Below are experts of layer 5 (counted from 0) of a mixture-of-experts language model. Rows are named router (the router's row for the expert), gate (a neuron's input weights, with its number), up (a neuron's input weights, with its number), down (a neuron's output weights, with its number) and show model dimensions 128-191. Each number is 200 + 20 x the weight over its row's rms, rounded and kept within 0 to 999.
After each expert's rows: a language model's description of what the expert responds to; "mostly gets" lists some tokens that are sent to it at least half of the time. This comes from a sample of Wikipedia text that the model never trained on.

# expert 39
router,234,181,209,227,179,194,229,184,201,201,242,175,209,175,187,233,187,182,210,218,189,201,216,183,221,234,244,221,159,235,225,206,223,228,190,200,178,186,209,172,181,194,217,214,179,174,154,183,219,201,217,168,175,197,193,169,200,213,181,211,170,206,187,204
gate0,217,204,210,191,187,208,201,201,208,222,208,183,199,213,211,182,180,172,150,218,223,205,213,190,207,213,189,198,202,163,187,200,164,200,202,203,224,217,207,195,191,188,205,178,234,228,192,189,210,231,190,195,176,196,166,213,175,240,242,215,184,223,203,214
up0,181,177,174,228,150,186,229,165,201,164,187,194,212,204,226,200,192,184,210,176,187,225,224,174,192,186,201,211,195,200,259,240,215,186,217,244,208,239,213,181,195,183,161,205,185,159,239,197,193,190,243,172,235,189,219,179,205,153,184,214,211,223,194,199
down0,181,220,215,186,188,217,187,214,206,223,211,178,227,188,209,172,194,218,174,189,206,186,183,227,190,195,201,202,199,200,201,191,196,215,198,219,192,224,186,145,189,195,186,205,213,185,196,199,171,141,199,225,173,198,192,186,223,189,212,188,207,219,194,179
It responds to: The piece is inside words (vanishes, Carlisle), oy (loyal, enjoy), and kin or pronoun words: him, father, son, wife, us, acc-.
mostly gets: "oy", "is", " acc", " him", " father", " im"

# expert 53
router,223,152,210,201,180,217,199,188,215,209,226,228,201,205,213,228,187,201,214,187,193,198,206,196,183,200,175,249,179,198,211,227,166,213,201,241,203,186,168,189,172,198,186,176,192,193,194,185,203,231,176,218,195,200,204,184,195,190,212,227,165,200,202,192
gate0,210,217,185,181,179,246,224,237,195,188,192,182,194,212,189,212,225,206,181,194,212,187,205,193,188,228,175,216,214,207,185,218,195,189,212,202,186,237,174,178,198,196,193,191,213,211,237,196,190,190,222,217,220,217,153,199,176,206,168,157,189,200,211,163
up0,152,156,196,177,209,197,167,187,183,204,180,204,201,186,213,168,212,193,192,214,209,197,187,224,180,198,192,192,198,231,191,216,225,184,167,188,212,185,227,199,195,194,204,199,212,202,226,223,217,171,184,209,213,202,185,199,196,200,210,208,200,178,196,226
down0,193,204,216,191,175,178,208,216,216,194,244,211,161,194,164,217,143,219,222,187,205,195,172,233,229,217,192,176,210,213,181,171,227,217,200,222,205,208,187,166,224,209,209,205,213,210,170,217,208,218,215,194,198,220,235,212,216,193,193,229,214,201,193,230
It responds to: Colons and headings in scientific-classification and personal-information boxes, e.g. Clade:, Phylum:, Personal information; also non-Latin bytes.
mostly gets: " ===", " ==", "а", "idae", " ===="

# expert 5
router,194,187,193,222,200,199,186,183,189,193,200,229,188,205,173,190,226,176,203,227,175,213,213,182,193,237,198,185,210,192,191,217,177,199,211,199,236,207,207,226,201,216,192,212,218,196,221,184,213,183,192,214,169,173,223,201,180,187,224,168,215,201,165,211
gate0,192,249,178,259,213,198,217,158,184,194,175,190,212,189,186,205,216,243,220,192,214,197,199,249,201,218,198,197,189,199,214,191,160,212,183,213,215,222,198,158,169,199,215,233,181,201,186,195,216,180,224,227,188,229,221,180,216,192,182,196,220,149,211,185
up0,185,240,213,220,202,186,206,169,191,188,160,187,198,176,196,199,193,215,207,210,187,213,192,239,177,214,197,195,205,159,216,215,163,201,176,220,210,214,199,122,174,205,208,215,210,209,198,212,220,213,214,210,185,209,210,215,187,197,196,225,194,170,219,204
down0,206,173,204,184,215,196,223,181,252,207,195,166,213,230,147,227,194,177,171,202,207,205,175,191,202,221,210,187,196,193,198,171,195,156,210,198,213,177,187,234,210,194,216,212,157,190,231,199,206,216,192,160,181,195,179,197,202,211,218,212,223,240,165,190
It responds to: Opening parenthesis after a name, place or term, starting a gloss, date, age or abbreviation, e.g. (CDP), (aged 64), (1951); also dashes.
mostly gets: " (", "(", " $", "_{", "′", " \""

# expert 11
router,220,189,204,212,207,191,182,195,191,194,214,209,193,218,198,185,229,205,214,212,163,191,202,197,190,208,174,184,222,242,180,196,180,204,175,213,196,205,169,178,197,198,193,205,194,227,209,192,232,187,228,193,215,209,205,179,201,172,216,202,247,197,195,187
gate0,190,183,228,195,202,182,214,182,185,188,237,185,201,204,205,202,199,199,205,191,212,221,198,172,193,207,229,222,215,205,188,179,206,188,181,201,199,186,197,199,199,164,207,222,207,229,205,213,214,231,192,186,204,212,172,189,217,222,181,173,244,217,170,196
up0,220,221,194,206,183,203,203,168,189,184,216,177,180,202,186,201,183,185,218,176,222,199,193,155,181,189,217,232,192,190,230,208,230,183,183,193,189,195,223,190,197,192,208,206,176,210,209,207,200,234,211,190,213,226,175,187,218,212,201,205,237,216,159,195
down0,181,224,171,206,195,209,213,218,196,212,213,191,205,197,223,211,169,209,194,230,201,194,195,214,192,186,213,205,195,187,203,176,228,178,185,196,237,194,188,200,173,202,200,176,233,175,210,184,220,243,181,188,208,175,202,207,233,188,200,145,226,186,190,198
It responds to: Colons and list hyphens in infobox-style fields, and age in Born lines, e.g. Turned pro:, Website:, - Assumed office.
mostly gets: " dr", " Dr", " post", " Post", "-", " rece"

# expert 6
router,204,172,243,201,230,173,199,220,225,229,182,214,157,187,234,188,203,213,203,215,217,197,194,186,216,209,233,215,184,218,211,221,207,166,198,177,197,224,179,202,207,210,211,199,191,239,209,193,161,222,203,219,182,224,207,215,178,201,190,178,203,134,220,196
gate0,194,203,222,187,210,203,216,209,224,211,218,176,215,221,146,209,164,228,173,190,175,174,231,211,216,225,168,159,201,171,198,213,164,189,163,203,205,193,207,230,228,178,204,175,199,207,199,188,196,235,212,239,164,181,223,198,220,212,241,214,174,231,197,221
up0,215,206,201,186,198,211,212,190,218,229,181,213,202,210,177,212,178,198,195,193,178,188,214,175,178,222,202,175,221,187,201,184,178,188,190,187,203,189,214,210,197,192,189,196,192,234,187,218,161,222,183,223,174,181,234,213,235,197,227,206,202,185,201,238
down0,183,194,213,220,217,192,218,170,173,198,247,181,192,186,187,211,217,214,233,191,231,221,241,196,207,200,186,220,188,174,207,221,205,195,227,193,179,236,185,201,229,239,198,169,174,167,230,191,208,193,208,155,172,201,214,182,194,216,222,199,188,198,237,225
It responds to: Pipe characters and semicolon-ended cells inside numeric table rows, especially election results, sports stats and vote percentages.
mostly gets: " |", "%;", " —;", " –;", ";", ");"

# expert 28
router,192,208,165,190,200,200,204,226,179,231,181,228,193,228,194,193,170,196,181,201,193,192,218,230,201,197,204,178,219,192,191,202,185,201,203,158,197,182,222,195,193,238,182,200,222,162,232,224,171,178,231,189,189,163,174,175,212,206,234,215,223,200,194,204
gate3,229,189,206,223,180,209,195,194,204,187,211,186,230,175,195,219,207,204,198,220,205,227,202,165,211,201,193,181,167,208,206,200,182,181,194,206,200,184,163,155,181,195,216,186,204,203,218,211,193,209,193,198,190,214,184,195,235,199,214,151,211,179,184,183
up3,179,179,216,191,173,232,195,229,198,186,206,195,237,184,212,201,205,211,175,197,224,209,212,195,226,179,202,229,164,185,227,177,220,187,181,231,197,168,179,168,200,202,189,217,219,223,227,143,142,210,180,232,155,204,199,206,238,204,197,168,224,221,164,177
down3,197,182,189,199,242,169,229,205,115,217,185,224,153,196,190,181,196,228,235,209,182,222,198,188,204,207,228,206,209,206,198,177,198,186,211,201,196,169,202,181,180,208,168,205,196,213,193,229,200,189,219,204,208,210,208,173,232,189,183,226,224,193,231,190
It responds to: Prepositions like of, in, on, for, from, under, especially of after a percentage in census text, plus some and any before race.
mostly gets: " of", " on", " in", " into", " under", " for"

# expert 19
router,172,180,154,217,238,177,227,179,193,180,211,196,188,213,181,191,247,175,224,165,164,174,192,197,176,188,168,205,187,202,210,200,189,196,259,188,223,221,181,211,205,210,202,232,181,212,162,205,200,198,202,227,200,194,199,212,204,210,198,211,205,241,185,203
gate0,187,210,191,211,176,207,236,215,206,176,185,198,203,163,198,197,180,180,220,226,185,187,232,202,176,129,200,185,225,209,202,217,194,197,206,179,203,193,206,228,213,196,207,198,191,141,187,196,170,220,217,195,165,221,208,181,223,166,203,183,189,178,199,215
up0,196,213,204,185,186,198,182,181,181,206,217,161,212,205,197,189,219,234,207,199,207,220,168,181,214,221,227,202,210,169,197,173,242,221,188,206,206,194,195,186,201,211,203,221,230,195,213,216,212,200,203,191,164,221,227,193,178,205,220,215,229,161,144,197
down0,213,178,209,253,172,208,185,188,204,181,219,228,222,220,232,211,206,221,214,203,215,173,238,234,209,186,211,209,189,205,227,176,204,204,185,239,227,192,241,205,209,240,230,192,168,215,207,188,200,194,180,208,199,201,225,205,206,197,210,181,231,208,192,232
It responds to: Word pieces and units in infobox or spec lists, such as ind in Cylinders and Sapindales, km, mm, 000, Status.
mostly gets: "ind", " km", " all", " mi", " elect", " Coordinates"

# expert 4
router,198,202,148,217,207,219,201,182,215,192,186,233,198,194,189,222,215,189,179,208,185,205,220,199,176,225,214,185,225,187,200,156,198,197,244,224,231,213,220,198,203,240,202,203,205,166,192,240,225,238,200,186,248,188,178,193,178,234,190,199,193,189,227,254
gate0,200,186,179,203,188,180,208,203,198,180,219,192,199,207,167,208,200,201,193,142,209,201,214,184,243,201,171,224,210,188,189,184,204,198,213,193,185,231,208,229,214,191,169,162,201,222,173,202,180,195,226,230,241,202,186,190,206,216,200,229,214,173,165,191
up0,210,188,222,206,208,214,205,164,218,229,210,197,224,176,198,190,194,205,170,190,169,199,173,176,199,217,233,162,195,190,204,192,223,196,219,185,227,179,172,179,206,237,193,193,183,193,206,209,199,198,202,202,182,236,208,204,194,194,231,200,162,185,230,234
down0,194,227,217,167,169,194,229,186,203,208,180,202,202,197,194,221,187,226,190,157,191,189,209,196,216,205,191,215,187,198,168,204,197,164,187,216,185,210,202,232,193,180,204,187,209,194,205,205,171,204,171,211,212,155,229,214,193,181,216,208,211,218,179,215
It responds to: Forms of be, has, been, can after a subject or which, as in is a village, was modified; also word-middle pieces like indust, ust.
mostly gets: " is", " are", " be", " was", " been", " being"

# expert 34
router,181,193,212,238,185,180,210,238,193,204,183,240,189,222,183,206,199,185,240,178,208,189,167,221,217,214,226,212,166,242,197,203,180,245,221,210,184,225,197,221,204,193,218,210,193,188,205,214,218,187,185,219,184,187,203,207,183,172,213,195,171,204,214,202
gate0,173,205,173,225,209,202,175,175,193,221,154,201,228,172,198,249,201,191,186,218,207,183,260,183,219,204,199,208,178,167,196,228,211,201,200,218,195,233,209,228,239,209,201,182,198,147,208,222,248,225,218,179,201,191,212,161,188,194,207,180,189,175,214,241
up0,197,214,189,214,182,211,226,223,161,205,222,200,240,217,198,175,198,189,207,174,201,186,158,222,196,212,184,206,208,177,216,193,173,191,208,171,202,170,165,213,187,194,209,214,192,192,203,195,197,153,172,206,199,194,146,213,196,176,182,228,207,191,223,144
down0,204,175,223,228,209,141,178,238,202,205,204,252,195,189,189,177,183,151,182,198,142,200,202,212,175,193,190,186,199,179,171,234,179,200,214,174,183,190,177,197,221,196,215,179,218,229,229,211,198,176,196,208,174,194,223,248,197,212,205,175,208,217,189,170
It responds to: Slashes, colons, hyphens, closing parentheses and degree or prime marks in infoboxes, e.g. Apps / (Gls), UTC+3:30 (IRST), temperature tables.
mostly gets: "′", " mi", " FC", " Occup", " /", "°"

# expert 45
router,235,199,190,208,174,191,220,171,183,173,238,173,225,212,211,189,235,219,215,204,252,178,169,200,215,184,191,192,173,212,205,214,198,246,215,219,186,226,227,220,231,207,218,179,202,219,195,172,198,185,186,174,221,202,165,225,228,212,174,208,203,178,227,178
gate0,185,215,194,210,187,191,189,214,210,203,163,202,199,227,213,194,224,219,191,189,156,206,228,229,225,212,183,204,209,155,200,195,183,196,173,202,189,192,223,198,156,189,207,219,193,205,200,188,184,158,196,222,180,190,207,193,185,212,217,159,222,123,195,202
up0,173,178,179,189,200,204,196,206,214,202,162,217,207,209,192,175,219,211,182,182,175,192,231,215,216,209,196,196,211,173,195,204,179,194,181,225,200,188,216,172,215,187,192,229,214,189,200,191,189,170,199,210,168,221,213,189,202,214,209,189,183,139,202,177
down0,165,209,186,194,206,215,228,197,212,212,212,201,226,237,217,199,201,185,155,202,224,208,194,201,235,212,171,190,188,203,163,214,205,212,217,227,215,190,205,184,249,246,188,167,220,173,216,173,212,170,202,174,216,190,184,190,208,212,181,200,210,144,208,240
It responds to: Four-digit years like 2011, 2015, 2019 and country endings such as States, America, Italy, Australia, often after in or a comma.
mostly gets: " 2015", " American", " 2018", " 2019", " 2016", " States"

# expert 43
router,214,208,167,204,190,217,164,178,201,228,164,172,213,228,212,180,211,219,199,209,171,198,216,186,196,197,186,175,211,209,217,151,211,167,213,197,190,211,207,192,172,161,193,195,170,238,212,179,193,204,215,172,212,202,189,163,202,208,189,216,197,191,206,198
gate0,191,183,206,177,213,189,231,184,181,206,246,248,211,176,204,195,188,220,184,192,202,231,202,188,195,221,217,172,199,253,215,191,178,158,221,174,202,183,200,206,186,174,233,203,189,167,212,212,198,234,199,209,200,216,194,178,214,207,213,205,216,207,203,156
up0,181,226,214,204,175,211,193,210,182,191,170,153,183,216,203,219,217,163,225,218,158,190,197,220,212,195,189,240,204,197,194,203,216,224,167,194,213,194,205,199,192,189,205,205,205,202,201,218,157,188,193,211,217,216,210,209,184,211,169,231,195,225,206,245
down0,230,223,212,203,228,196,185,204,218,184,187,204,191,218,191,211,190,184,211,218,243,218,207,204,178,202,179,234,208,194,206,211,180,208,204,216,222,213,190,197,171,213,202,178,191,234,243,169,210,179,228,208,203,184,224,211,188,206,186,229,193,226,175,190
It responds to: Role words in politics and sports, such as nominee, member, Republican, President, player, and His in Hispanic and his.
mostly gets: " His", " member", " Republican", " Democratic", " his", " national"

# expert 49
router,216,211,197,196,187,200,201,201,240,158,198,200,163,190,190,201,210,150,163,206,186,238,196,186,219,173,213,211,211,163,227,201,204,218,200,199,242,219,170,161,181,211,213,251,206,182,195,217,213,179,228,205,181,191,175,213,238,200,177,201,213,190,196,201
gate0,211,232,207,186,197,198,214,208,221,191,164,176,191,177,197,213,198,206,205,226,191,202,208,180,217,189,169,199,181,198,172,207,172,200,222,183,236,211,149,196,214,189,208,223,221,202,236,197,156,217,227,212,197,190,208,202,189,181,244,188,211,209,175,197
up0,185,200,226,224,193,222,217,218,220,203,203,229,219,200,236,203,170,206,187,204,198,199,208,209,202,181,199,250,215,204,213,161,186,157,221,227,187,231,197,234,164,195,223,201,204,208,191,222,196,206,176,179,198,213,207,181,199,219,173,202,183,237,215,224
down0,191,176,193,202,222,199,194,151,170,213,202,185,231,155,222,202,191,209,170,230,208,238,211,212,225,222,193,207,185,154,194,173,191,211,211,184,223,192,207,206,201,212,204,250,193,209,212,212,183,179,225,171,191,169,208,224,177,221,217,185,249,210,238,230
It responds to: Word-final suffixes like s, es, ic, ers, ates, ing completing nouns and verbs (chronic, Tabs, centers, separated), plus has and have.
mostly gets: " has", " based", " have", "ments", "als", "ells"

# expert 35
router,173,208,217,188,184,192,169,195,183,211,163,223,189,170,206,197,187,226,210,210,194,214,152,236,222,212,176,218,159,231,190,210,246,208,192,183,183,183,192,175,217,193,210,213,200,170,169,220,170,188,189,191,217,232,224,194,194,205,216,194,200,201,197,200
gate0,190,181,229,181,200,235,197,210,190,212,189,220,200,190,226,187,169,232,206,213,193,218,196,207,200,186,203,217,174,170,219,200,194,200,228,196,175,199,219,226,199,199,224,228,207,229,180,228,180,223,174,226,211,165,212,165,194,203,221,231,188,192,225,214
up0,188,207,207,180,191,154,206,176,184,232,195,205,189,201,190,209,214,202,172,189,186,249,177,205,229,178,225,184,201,217,169,198,217,207,114,206,214,169,184,164,230,220,183,234,195,215,208,150,224,176,208,219,252,195,263,212,171,177,218,223,209,205,222,191
down0,196,205,211,230,165,212,181,154,208,181,190,221,186,247,157,177,210,223,184,197,193,203,192,179,190,209,208,188,168,222,219,187,202,201,202,211,211,213,203,180,185,222,189,223,230,189,206,194,184,202,187,176,203,188,203,203,214,236,191,224,206,203,207,182
It responds to: Middle syllables of foreign, Slavic or Arabic names and place names, especially ap, e.g. Mil-ap, Azerb-ai-jan, Cal-ip-h.
mostly gets: "ap", "burg", "yp", " Pet", " Arab", "е"

# expert 9
router,187,183,205,209,194,217,193,201,191,212,190,214,181,204,202,211,196,188,215,183,192,202,196,192,187,184,195,213,189,207,232,183,189,189,182,202,242,179,187,226,202,187,192,192,182,173,225,196,199,185,229,192,197,184,178,210,166,198,212,178,184,203,204,223
gate0,160,207,205,182,199,204,229,193,235,187,191,215,181,204,179,184,146,200,192,217,200,172,224,172,209,226,211,212,183,228,189,193,196,195,216,192,217,205,181,190,190,199,200,166,238,229,197,190,225,171,175,202,206,205,185,201,187,239,201,187,192,210,194,201
up0,188,190,226,203,235,217,144,183,194,212,217,160,192,183,229,195,188,223,231,178,206,223,223,203,230,185,200,190,181,228,202,230,191,201,193,182,160,189,227,205,218,186,202,198,171,200,195,227,214,219,170,222,202,212,168,202,211,203,235,210,186,204,186,200
down0,160,222,226,211,226,222,210,191,231,209,164,209,165,200,201,178,189,211,211,195,160,184,232,207,218,198,184,219,194,205,225,186,186,195,181,207,217,202,177,213,171,182,174,191,208,183,214,252,207,205,187,209,195,185,209,228,224,182,196,168,173,189,204,207
It responds to: The suffix -est in Nearest, Latest, plus first, only, most, and Ph/qu pieces, often in infobox lines and coordinate symbols (′ ″ °).
mostly gets: " Ph", "′", " qu", " Qu", " first", " ph"

# expert 38
router,194,171,225,218,190,192,192,227,242,222,215,183,215,218,194,185,191,228,197,178,203,208,179,221,192,180,152,193,209,201,228,212,192,214,186,211,210,207,217,224,227,214,210,179,207,243,216,204,171,206,177,223,183,198,196,237,205,214,217,180,200,219,204,184
gate3,214,196,176,214,198,198,194,201,190,224,187,193,181,215,180,189,236,204,214,214,210,222,182,204,240,186,253,253,201,197,204,175,172,161,192,198,192,187,214,197,210,206,167,214,223,160,197,179,217,201,174,176,224,192,199,183,190,170,184,196,181,169,179,185
up3,241,214,189,208,173,184,181,199,225,222,176,200,189,209,185,179,202,214,190,223,192,192,222,220,221,160,209,205,152,170,224,197,213,181,219,203,224,216,228,229,214,230,218,223,182,195,205,223,223,178,169,150,206,177,179,182,235,207,182,185,195,201,192,213
down3,191,197,174,222,187,192,230,213,217,172,191,218,198,226,198,210,160,223,202,236,193,217,157,195,205,210,249,177,192,194,215,208,234,170,204,210,207,193,195,196,221,179,204,169,214,217,209,182,222,189,192,211,204,204,186,226,204,245,220,181,196,196,183,184
It responds to: Digits and number pieces in scores, ISBNs, years, money and statistics tables, such as 7–6(7–1), 1516, $42,272.
mostly gets: " 0", " 7", " 6", " 8", " 23", "199"

# expert 0
router,182,226,202,213,226,175,185,208,246,194,242,201,202,205,208,192,181,188,203,216,192,171,210,219,201,194,217,195,212,204,196,166,228,204,196,188,190,184,191,163,186,214,170,230,185,223,218,188,203,220,199,212,162,196,197,197,206,202,183,221,179,219,181,237
gate3,167,200,176,180,238,214,225,140,214,197,177,203,195,201,186,172,176,239,233,170,196,189,198,216,224,238,219,216,197,170,212,187,213,227,209,199,237,216,173,219,206,181,232,202,175,215,210,191,183,237,215,231,190,218,202,170,198,203,176,211,226,206,194,184
up3,222,181,204,241,175,218,195,252,175,217,220,216,194,199,230,232,205,182,156,199,189,216,178,193,189,185,189,183,196,233,214,203,166,198,201,222,197,212,197,191,157,209,221,208,197,190,177,206,238,198,218,185,209,170,227,219,213,228,228,210,191,216,182,201
down3,212,218,249,194,218,203,204,185,191,212,215,205,195,179,233,184,202,231,201,208,216,235,183,216,173,194,213,230,185,181,216,210,242,207,203,220,167,207,212,182,169,189,231,225,172,205,196,243,214,209,216,189,187,215,216,234,243,192,173,219,172,203,187,220
It responds to: Word-initial or middle fragments of verbs and words awaiting suffixes, such as found, took, mov, unev-en, str-eng-then, inc-ident.
mostly gets: " found", " mov", " help", " find", " took", " iss"

# expert 17
router,207,199,191,208,174,190,220,253,184,185,170,204,176,205,184,176,194,189,222,206,211,206,181,200,230,172,199,184,220,191,225,208,248,207,218,241,214,210,190,186,232,198,210,221,175,219,201,187,156,203,180,185,157,175,236,208,137,220,205,210,204,200,186,218
gate0,214,206,224,183,241,185,215,178,209,186,200,184,186,187,201,167,184,181,176,183,151,217,174,207,214,207,226,259,208,197,179,215,202,186,223,212,230,197,173,188,173,213,228,210,234,191,202,189,187,166,216,210,185,196,169,209,213,202,201,195,226,212,187,219
up0,190,192,147,202,178,209,164,202,187,228,199,184,209,191,213,203,220,184,205,176,186,203,201,187,199,211,223,217,217,154,200,195,202,193,174,206,172,219,181,199,174,190,210,196,186,217,198,195,203,223,168,199,219,205,197,202,197,195,194,172,214,193,190,220
down0,158,180,231,180,201,193,201,162,202,181,227,194,195,158,203,187,208,157,216,256,201,204,194,193,206,194,163,214,216,196,192,221,202,117,167,221,178,180,172,185,222,231,207,201,216,191,189,221,199,173,214,191,173,227,217,220,181,180,240,198,182,202,163,227
It responds to: Number words and digits before counted nouns or ordinals, e.g. two, three, 18th, several, all; also inner pieces like Mediter-ran-ean.
mostly gets: " one", " two", " three", " All", " four", "ran"

# expert 50
router,184,205,185,207,184,209,204,200,168,212,215,190,202,172,163,164,186,222,213,191,193,233,172,218,200,175,228,193,183,213,216,178,191,198,137,169,207,231,192,222,232,180,213,174,210,232,205,199,188,160,179,187,203,171,182,209,179,205,204,193,175,177,184,177
gate0,202,179,164,182,172,187,177,220,175,164,209,176,214,201,195,195,197,210,183,160,194,246,222,192,224,192,214,193,198,221,168,175,200,169,220,177,211,216,214,184,192,157,202,206,205,184,170,244,224,206,189,202,197,177,202,228,187,214,163,210,230,196,212,174
up0,223,207,219,201,201,167,149,156,192,200,214,196,176,208,171,194,197,189,213,242,218,194,203,202,187,196,195,185,204,202,188,226,184,212,254,243,194,167,203,203,188,222,210,196,192,224,181,204,224,202,224,211,193,192,173,205,171,205,207,196,206,181,171,210
down0,210,194,201,194,224,222,203,187,167,173,218,197,200,221,187,228,211,217,207,183,247,194,181,210,227,195,197,221,175,204,193,215,212,204,207,210,173,189,171,173,196,182,179,277,168,168,228,186,180,170,154,217,163,205,214,172,200,209,229,192,229,199,196,225
It responds to: The prefix re and words after his or a, such as father, wife, former, new, married, and storey in building descriptions.
mostly gets: " re", " new", " former", " air", " father", " Air"

# expert 27
router,180,193,235,181,205,216,204,211,187,188,204,191,185,180,176,195,220,172,201,195,198,227,233,190,211,201,210,174,210,200,225,216,173,161,190,209,206,217,231,203,199,187,206,214,221,171,198,185,197,198,222,183,203,226,185,222,194,204,182,175,197,190,173,211
gate0,206,209,193,224,162,214,211,187,190,201,183,193,190,209,211,204,206,166,196,183,167,208,203,200,159,168,230,262,214,183,201,221,225,232,193,175,172,203,164,205,205,191,196,215,211,191,151,197,246,204,235,164,192,198,231,213,218,227,197,224,237,203,182,210
up0,181,172,210,164,201,207,203,217,227,192,224,173,216,201,197,200,191,214,210,163,214,174,207,181,223,246,183,169,197,185,184,178,196,181,176,186,208,167,246,198,221,190,197,172,159,213,213,209,141,174,176,220,207,178,176,201,207,196,177,212,178,203,203,207
down0,183,189,200,202,210,202,176,237,203,202,178,180,199,197,207,204,148,211,198,199,233,211,201,177,197,220,204,180,163,204,211,182,177,195,197,191,212,235,212,178,201,207,203,239,203,216,215,191,174,184,195,184,215,187,173,183,229,194,191,184,176,245,235,227
It responds to: Word-internal pieces after a first consonant, such as ff in Geffen, buff, Gruff, plus un, ess, ud, and words like so, There, need.
mostly gets: "ff", " eff", " Is", " There", " so", " hand"

# expert 23
router,216,185,212,198,202,192,218,193,182,223,194,178,191,212,205,223,218,221,226,219,186,240,232,198,173,233,189,186,245,209,234,233,208,207,192,191,176,185,214,191,195,186,202,206,210,257,207,189,239,209,206,206,212,211,194,197,195,175,190,222,200,214,205,204
gate0,233,199,182,195,227,192,187,216,209,206,232,202,219,232,195,198,213,197,165,209,197,218,191,208,208,164,192,142,214,179,210,220,210,186,186,193,208,219,210,187,222,213,205,156,233,176,191,194,198,164,221,209,183,232,203,203,182,197,215,179,187,199,156,210
up0,202,229,192,202,211,208,217,222,207,234,198,217,212,197,209,210,224,206,200,233,196,208,176,220,230,187,186,212,220,210,186,170,223,195,180,178,201,199,181,212,230,193,179,153,215,194,179,193,228,200,171,220,219,209,239,178,183,227,203,151,193,215,186,187
down0,234,186,195,174,193,188,226,206,212,220,187,211,212,210,188,220,197,214,214,195,200,170,187,229,215,193,184,161,187,206,194,199,209,199,196,222,207,223,192,223,204,186,213,196,233,211,184,218,204,190,180,227,222,209,178,126,206,213,228,195,223,214,221,196
It responds to: Word-final pieces and common nouns in school, election and sports contexts, e.g. Pion-e-ers, station, election, School.
mostly gets: " School", " station", " election", " football", " age", " Council"

# expert 21
router,167,196,186,203,246,162,211,205,181,206,224,159,220,201,207,182,199,252,215,186,189,152,211,205,212,199,175,215,175,192,246,179,200,198,211,220,242,225,181,213,211,204,172,174,210,230,225,201,195,203,203,187,219,178,213,207,220,206,181,213,225,206,211,188
gate3,229,195,193,219,224,253,198,204,202,198,216,176,172,187,196,182,204,204,219,197,165,204,218,199,219,223,212,192,208,198,219,225,216,206,215,211,194,212,240,200,224,192,175,242,201,152,204,212,220,187,230,200,156,157,181,162,177,178,227,186,206,209,180,173
up3,186,177,190,190,208,201,171,225,210,244,228,205,213,226,223,206,184,188,178,182,209,238,206,256,188,193,203,225,174,179,188,203,204,199,188,227,166,201,183,196,206,155,222,217,213,213,177,223,163,162,238,180,207,189,218,197,162,208,181,183,189,197,184,194
down3,184,199,184,210,220,200,204,172,183,210,195,213,178,181,209,220,206,189,203,175,212,202,193,213,152,212,185,182,217,180,221,187,204,220,245,198,212,201,188,181,193,185,171,202,214,179,241,218,188,207,220,200,175,171,210,194,217,210,191,204,220,185,152,194
It responds to: Digits and year pieces (199, 198, 2012) inside pipe tables, scores, track lists and dates, plus occasional word pieces like ab, In.
mostly gets: "199", "198", " ab", "197", "196", " 195"

# expert 20
router,211,185,187,205,208,249,226,196,191,176,219,227,176,161,207,233,205,188,212,190,227,189,250,232,203,217,201,178,221,239,177,197,214,184,179,207,234,200,218,217,178,180,194,207,227,207,229,182,198,196,185,196,211,157,209,206,165,220,176,196,207,203,216,196
gate0,231,223,194,192,213,213,192,194,173,220,190,180,191,216,164,196,196,166,188,158,187,245,198,174,204,206,202,223,205,210,193,219,229,212,205,199,163,169,193,233,200,213,230,231,188,205,200,206,187,208,198,217,204,152,179,200,214,169,192,195,257,203,193,181
up0,172,185,210,205,194,220,192,215,202,221,184,210,228,200,223,196,190,209,194,219,208,196,209,205,188,221,216,220,202,190,203,205,179,205,176,180,254,202,177,185,179,189,207,189,221,205,222,224,198,180,146,154,195,239,160,211,192,222,241,167,150,175,197,209
down0,202,172,217,184,179,191,217,197,194,211,203,173,213,228,195,220,197,194,189,198,182,193,176,203,195,189,216,206,207,205,217,197,222,218,199,221,181,208,208,198,177,221,183,182,201,218,197,199,166,214,201,168,205,193,190,209,192,203,207,195,196,201,188,197
It responds to: Line-initial list dashes and table pipes, plus the piece om or prom inside words, such as locomotives, promoted, conglomerate.
mostly gets: "om", " prom", " tw", "|", " expl", " When"

# expert 1
router,173,209,187,173,193,178,180,195,210,229,200,171,236,202,189,205,181,208,179,183,219,206,187,206,171,214,216,219,212,176,200,149,174,208,180,185,207,169,192,204,222,186,205,209,171,181,195,213,208,188,197,218,205,187,200,181,162,183,186,232,218,217,189,217
gate0,195,200,201,202,182,204,185,199,225,195,234,193,190,181,227,183,193,199,218,200,218,188,197,206,191,205,210,190,172,195,200,173,227,194,199,199,187,199,179,205,173,212,195,168,192,174,197,177,172,209,176,227,221,244,197,178,194,215,186,190,186,190,159,191
up0,175,226,204,208,197,185,191,203,177,189,176,215,211,188,213,186,219,251,180,228,159,198,178,185,180,197,190,191,232,215,219,229,173,219,222,199,239,222,215,212,203,198,225,210,203,176,202,210,221,205,210,185,171,169,209,207,209,201,212,196,196,226,201,203
down0,216,213,227,207,193,172,191,196,204,177,173,211,184,207,222,172,207,202,201,189,216,185,177,195,221,193,198,176,189,164,181,211,229,206,186,207,207,212,178,206,198,220,196,207,194,212,191,224,203,187,173,186,182,180,192,214,216,170,197,215,191,235,208,194
It responds to: Words inside wiki section headings like Life, Career, Early life, plus he/she and word-initial pieces (rel, fl, disc) in biographies.
mostly gets: " rel", " he", " This", " life", " fl", " disc"